Below are experts of layer 7 (counted from 0) of a mixture-of-experts language model. Rows are named router (the router's row for the expert), up (a neuron's input weights, with its number) and show model dimensions 384-511. Each number is 128 + 24 x the weight over its row's rms, rounded and kept within 0 to 255.
Before each expert's rows: a language model's description of what the expert responds to; "gets" lists some tokens that make up at least twice as much of what it gets as of all text. This comes from a sample of Wikipedia text that the model never trained on. Tokens count by the router's weight.

# expert 49
Sentence-final periods. Periods and other punctuation ending sentences, often before a new sentence or line, including ." and )., plus list dashes.
gets: ".", ":", "-", " |", "|", ")."
router [125 131 149 147 165 131 147 132 148 145  88  76 113 176 118 129 112  75 104 130 107 162 142 128 138 164 145 162 133 154 152 105 175 163 159  90 133  92 100 119 135 120 170 185  97 155 154 129  89 124 154 177 173 119 114  94 124 112 125 117 152 169 110 122 123 164 141  96 159  86 111 173 116 170 141  90 156  78 173 112 116 112 139 147 139 142 157  97 147 160  98 114 152 109 130 130 130  76 120  94 145 150 122 149 120 116 143 136 147 111 137 154 163 119 108 144 122 111 131 130  99 153  82 138 136 141 103 130]
up0 [107 112 154  74 154 117 146 122 100  98  86  81 107  91 157 154 128 190 159 131 143 118 123 126 151 125 137 168 101  95 140 140 121 112 111 114 129 160 134 112 130 138  85 118 125 106  83 132 100 187 145 129 141  99 147 118 111 137 176 110 136 127 142 135 146  95 166  84 103 124 130 144  86 116  76 182 100 132 143 134 132 160 102 161  91 104 123 133  84 152 120  71 167 115 111  90 131 127 133 164 145 116 156 126 182 125 143 152 107 162 135 145 137 162 154 143 168  89 121 135 123 103 138 139 135 134  79 106]
up1 [ 97 141 118 168 110 125 135 133 127 153 154 129 124  93 172 122 145 151 124 127 163  96 130 159 127 132  99 161 143 108 142 110 149 130 162 170 136 135 155 136 128 121 112 114 118 129  96 118 112  97 121 149 132 142 120  88 108 140 140 161 156  94 112 141 138 131 164 103 132  84 130 121 136 118 130 110 146 114 163 128 131 102 134 101  65 137 182 134 135 119 135 110 136 109 173 134 135 168 135 142 143 100 112  62  99 115 107 144 100 106 126 113 128 161 112 124  97 107 138 157 115 141 119 106 118 157 103 104]
up2 [ 83 119 131 148 165 119 163 131  99 104 139 151 152 110 144 171 135 114 119 124 109 115 117 157 131 159 132 115 129 132 139 142  93 118 131 163 134 151 128 184 182 127 144 130 151 129 123 137 117 128 127 114 141 150 144  89 174 132 124 140 195 183 144 100 159 126 109 101  95 156 116 122 120 162 158 141 139 106 139 139  86 150  66 121 121 117  89 138  96 118 116 121 126 127 113 119 137 133 119 108  98 173 117 136 113 112 164 125  90 133 125 105 118 136 145 136 131 138 134 119 155 123 100 154  98 156 153 145]
up3 [127 113 109 154 123  92 120 115 101 129  97 126 110 159  50 139 149 148 157 142 142 109 130  95 121 195 108 128 141 155 126  97 127 110 137 137 101 148 115  78 118 159 134 151 128 149  94 128 132 153 155 121 173 155 114 161  54 109 110 116 156 147 149 104 155 109 124 150 121 124 118 145  97 139 144 133 138  92 128 160 103 182  99 117  89 170 149 118 112 109 141 119 132 137 113 125 126 134 129  94  89 140 139 153 159 110 120 105 126  95 141 136 126 134 120 150 115  99 141 156 102 120 119 135 175 131 112 103]
up4 [133  91 135 125 145 126 108 128 122  70  70 131 160 150 157 122 108 151 143 154 132 139 123 126 113 139 157 162 116 146 113 102 128 147 119 122 142  96  92 151  87 147 117 102 100 146  97 136 164 131 132 136 103 148 129 116 159 133 136 159 140 136 119 163 109 143 121 140 143 165 159 173  98 141  77  94 102 124 197 130 144 134 130 106  99 128 157 135 107 153 148  97 132 103 130 169 149 132 109 124 131 141 189 125 177 125  99 134 108 148 151 113 118 124 132 139 144 151 172 132  96 126 135 108 176  84 158 112]
up5 [111 139 106  94 118 175 147  96 104 111  84 132 134 125 172 127 160 126 101 173 139 149 162 109 122 127 135 120 166 121 127 103 122 120 134 106 149  93 123 116 133 103 131 107 108 146 133 161 128 159 110 118 132 113 188 152 119 126 125 116 143 150  99  92 197 135 138 144 149 136 137 112 145 157 140 122  87  78 134 167 102 176 135 141 121 111  99 130 143  93 146 151  88 122  96  89 120 140 118 148 139 146 122  99 150 175 116 154 100  58 121 140 125 114 123 111 136 123 109  83 158 153 122 137 143 115 124 130]
up6 [105  64 140 102 129  82 171 126 126 147 137 121 140 131 139 136 145 137 107 129 173 178 114 109 134  99 127 123 143 108 123 119 124 168 160 120 138 133 106  83 140 161 108 122 108 110 138 103 149 102 127 106 128 161 131 113 159 151 110 162 137 119 155 124  90 136 159 126 128 152 121 131 146 109 175 101 115 166 118 102 174 118 145 127  81  95 102 137 150  80 131 103 138 121 110 100  74 144 108 105 123 170 144 124 129 133 141 123  85 158 127 151 135 150 149  87  74  97 133 133 105 129 130 141 124 125 159 122]

# expert 25
Prepositions introducing examples. Words introducing examples, descriptions or features, such as with, like, including, by, as, especially after shaped, known, such.
gets: " with", " by", " as", " the", " like", ":"
router [144 125 140 150 158 130 156 137 136 116 146 127 106 163 136 106 127  98 151  98  83 156 129 126 104 173 110 140 123 165 102 118 148 109 181 105 142 102 134 172 109 139  74 138 112 120  93 101 128 134 137 174 130 112 137 124 101 156 164 117 141  51 138 122 125 134  88 126 141 163 153 146 109 103 148 107 122  79 136 133 136 108 170 150 117  91 104 125 119  87 107 125 120 146 115 141 170 142 115 130 142 149 128 149 111 142 138 122 109 167 144  98 113 147 102 111 140  89 167  91 144 114 139 142 138 175  95 164]
up0 [149 172 157 117 131 153 160  99 170 129 148 160  77  78 100 115 125 110 125 123 131  98 143 165 131 106  91 168 162 123 149 118 143 133 137  98 113 108 177 143 134 127 155 155 112 154 153 148 112 115 131 142 129 180 139 126 112 116 132 153 164 131 147 120 134 154 104 112 139  65 139 144 161 119  94 181  83 140 148 129 117 102 125 102  80  98 151 173 140 108 176 151 138 143 121 131 123 112 124  97 105 167 119  78 147 149 110 160 135 123 140 143 142 125 122 150 129 133 133 140  90 104 115 131 127  92  86 124]
up1 [119  85 138 114 156 130 130 111 142 119 146  96 163 126 161 178 141 154 115 132 199 128 130 194 126 139 136 115 178 154 170 121 164  88 143 151  93 152 112 154 107 160 109 132 110 154 131 151 152 128 156 116 142 126 154  99 124 127  91 122 134 156 125 106 131 107 115 105 165 115 132 111 111 127 171 139 158 117 128 129 117  90 139 126  89 152 127  73 120 133 138 134 142 138 143 165 107 147 140 101 113 100 144 154 135 132 108 108  81 159 113 153 140  90 145 128 125  95  81 142 102 141 138 122 110 105 122 103]
up2 [122 124  94 127 144 144 132  99 137 127 168 151 154 100  85 133 119 144 156 116 151 125  85 113 128 153 140 126 158 166 130 133 120 133 150 175 138  96 130 131  74 160 136 161  82  99 131 131 138 112  99 114 129 136 145 151 123 171 147 127 149  74 136 147 110 136 157  43 148 148  95 113 176 129 104 119 143 127 162 131 148 144 136 162  93 131 123 141 100 143 128 104 103  78 120 141 148 145 119 147 116  93 115 124 146 141 139 127 154 140  88 133 127 116 116 200 135 108 124 148 136 146 129  92 137 108 157  97]
up3 [121 108  98 115 167 118 102 124 133 114 102 167 146 127 117 127 135 142 138 108 149 122 120 160  90 141  71 157 120 100 170 180 144 143 112 136 135 129 156 158 103 143 110  96 145 115  75 110 151 171 161 133 109 110 177 110 144 132 142 153 169 137 154 133 111 136 117  99 103 100 122 175 124 166 127 123 105 129 127 109 141 145  87 122 122 147 152 104 108 133  99 118 186 133 134  92 131 122 134 126 102 134 122 159 134 112 115 128 115 166 179 160 106 148 128 135 138 173 103 167 100 106 152 108 125 127 130 144]
up4 [151  88 141 160  80 174 161 147 140 176 117 125 150 148 134 104  90 180 102 117 121 140 167 127 113 160 171  91 106 110 167 105 146 137 107 165 143 119 126 101 114 164 125  85 105  92  94 168 141 121 136 117 119 130 125 131 115 120 151  90 102 185 121 142 144 145 149 108  97  97  83 137 100 121 129 106  96 152 106  85 119  87 116 119 163 136 111  82 129 116 113 204 124 137 131  94 113 127 156 160 161 132 114 151 126  82 135 117 131 113  99 132 148 103  83 129 102 143 104 148  93  92 141 143 160 145 133 143]
up5 [112 144 134 187 113 126 127 113 114 135 116 144 131 130  92 158 179 166 122 112 112 123 163 139 124 143 137 113 111 101 137 118 138 147 115 127 156 128 166 141 152 115  96 126  74 105 156 126 112 106 115 127 129 107 128 118 154 133 142  94 136  94 155 134 133 117 114 110  82 104 145  88 134 125  99 140  83 134 133 152 158 121 106 107 122 118 110 108 143 112 157 121 134 129 111 128 142 123 107 160 114 134 142  88  91 136 118 137  99 136 144 103  95 132  86 154  73 146 117 146 150 134 141  93 108 113 171 147]
up6 [144 109  77  75 104 142 120 151 136 120 152  79 159 115 147 157 125 114 121  98  98 120 112 147 157 115 129 107 117 135 147 128 121 103 124 117  76 145 151 138 157 152 106 137 111 108 154 139 156 131 118 117 151 152 127 112 148 105 105 122 114 108 155 147 140 142 116 121 132 102 136 150 145 121 132 114  99 136 107 126  85 112  89 130 119 154 151  98 129  86 109 153 119 155 112 110 113 116 160 165 106 134 111 135 122 127 147  92 134 152 134 136 145 134 147 122 106 178 138 126 133 107 122 121 131 120 112 122]

# expert 37
Opening parentheses in tables. Opening parentheses before converted values or glosses, mostly in climate and data tables, as in 16.9 (62.4), jaguar (Panthera.
gets: " (", "–", "(", " \"", " (7", " 1"
router [117  49 110 142 145 141  99  86 141  93 177 134 153  92 155 119 103 161 173 122 113 154 171 118  95 126 127 167 135  90 103 116 127  71 155 119 140 157  87  98 115 182 133 127 140 112 149 130 162 125 147 150 114 143 140 103 155 158 120 101 135 101  74 136 148 171 101 129 167 118 148 156 172 143 138 129 140 118 126 149 112 104 151 146 143 126 148 112 107 164 171 144 113 165 131 137 106 110  99 102 173  93 118 129 116 173 117 144 125 151  96 135  95 142  93  82 150  98  99  93 140 115 136 150 132 135 117 140]
up0 [114 115 124 120 184  95 107 107 161 143 135 151 152  57 124 114 156  94 115 124 113 127 134  96 124 135  98 137 143  94 132 192 152 119 138 126 137  94 141 101  68 131  95 114 139 115 121 140  82 139 170  91 108  83  83 126 132 139 128 115 175 160 125 143 147 135 123 118 135 154 147 135 151 133 117 145 100 142 147  98 147 166 133 147  97 139 122 166 119 112 131 119 105 142 152 117 118 127 112 100 158 132 104  73 111 163 144 126 141 139 123 125 135 203 124 131 171 154 112 123 117 149 139 134  99 113 131 116]
up1 [149 163 159 111 160  71 183 109 119 127 147 108 128  94 154 150 126 163 111 124  92  96 172 131 123 104 105 116 139 143 153  89  97 169 123 177 144 162  95 119  87 149 117 119 125 112 147 115 118 172 144  72 149 129 158  96 146 124 146 129 130  87 101 117 123 107 119 143 129 159 161 145 117 115 122  89 151 142 102 162 140 124 118 127 106 146 113 147 143 146 111 141 134 136 153 148 176 166  81 162 124  82 125 113 115  70 137 145 116 116 121 139 145 174 131 100 133 113 119 137 144 103 101 129 134 129  98 148]
up2 [136 140 123 180  90 143 166 166 144  99 108  93 149 164 155 134 159 140 166 133 109 135  99 105 115  97 160 112 130 145 130 124 130 134 151 114 121 144 118 133  94 153  87 140 142  79 110 107  78 169 139 129  79 142 151 119 106  99 121 122 148 163 124  93 133 126 118 137 124 129 165 143 152 108 146 163 158 125 109 140 151 132 166 127 133  89 122 127  96 103 127 157 118 146 161 117 139  82  89 125 119 132 157 133 158  90 122  86 137 123 158 101 131 108 118 123 154  93 144 123 120 143 123 157 153 123 135 139]
up3 [149 139 107 106 168 181 139 135 119 170 122 118 144 178 131 150 141 131 145 132 154 107 131 117 145 158 176 199 123 116 134 118 114 119 127 138 125 134 120 109 149  51 132 111 130 154 126 163 124 126  87 155 170 110 116 181 129 151 143  94 143 159 139 120 114 140 155  98 121 130 153 156  95 149 128  85 146 152 139 133 121 130 128 128  78 142  85 105 109 123 129 107 120 136 152 108 155 106 133 132 121 132 150 155 118 156 123 128 139 102 159 103 155 155 114 126 152 109  98 131 122 104 154 187 114 109 125 100]
up4 [129 121 133 144 136 111 112 159  92 133 121 111 127  92 116 133 170 123 148 125 122 156 101 157 138 116 120 148 173 137  95  88 170 100 132 133 124 147 129 114 124 130 131 134 103 101  91 102 123 102 112 144 144 114 149 117 122  96 137 135 142 118  94 102 131 126 177 118 135 174 137 109 128 116 127 152 102 130  91 148 147 112 111 137 122 132 148 130 140 158 101 103 163 163  97 118 128 113 137  98 112 139 144 126 138  72 153 132 120 163 123  95  79 164 106 131  93 142  87 151 129 113 192 132  85 181 105 141]
up5 [127  97 139 165 118 159  97 153 124 156 168 148 113 145 166  90 108 134 164 123 131 126 115 101 136 131 124 125 113 131 111 107 158 142 125 114  99 121 116  82 108 136 120 163 124 146 153 108 110 147 154 144  85 144 113  99 126 155 125  95 149 161 144 177 162 122 117 106 118 117 159 149 166 126 125 112 125 144 103 120 150 125 120 105 147 146  93 152 132 147 128 149 122 106  96  92 139 108 123 133 174 127 141 128 111 125 129  93 161 124 126 139 139 139 115 150 176 106 126 112 139 149 142 119 128 143 166 138]
up6 [ 94 108 156  96 134 120 128 139 108 129 106 145 143 132 117 159 121 135 153 153 168 130 155 122 137 107 132 121 112  93 104  87 128  81 120 135 131 121  91 153 168 155 118 122 170 135 125 120 122  90 115 119 116 144  94 115 101 148 110  88 159 129 127 119 134 147 142 146 178 141 114 157 140 117 141 117 134 112 143 105 102 103 114 166 125 114 163  96 130 152 148 104 136 145 113 112 117 149  75 140 133  96 136 172 167 135 146 142 139 121 142  94 140 125  98 115 131 105 135  87 178 153 120 114 142  99 137  99]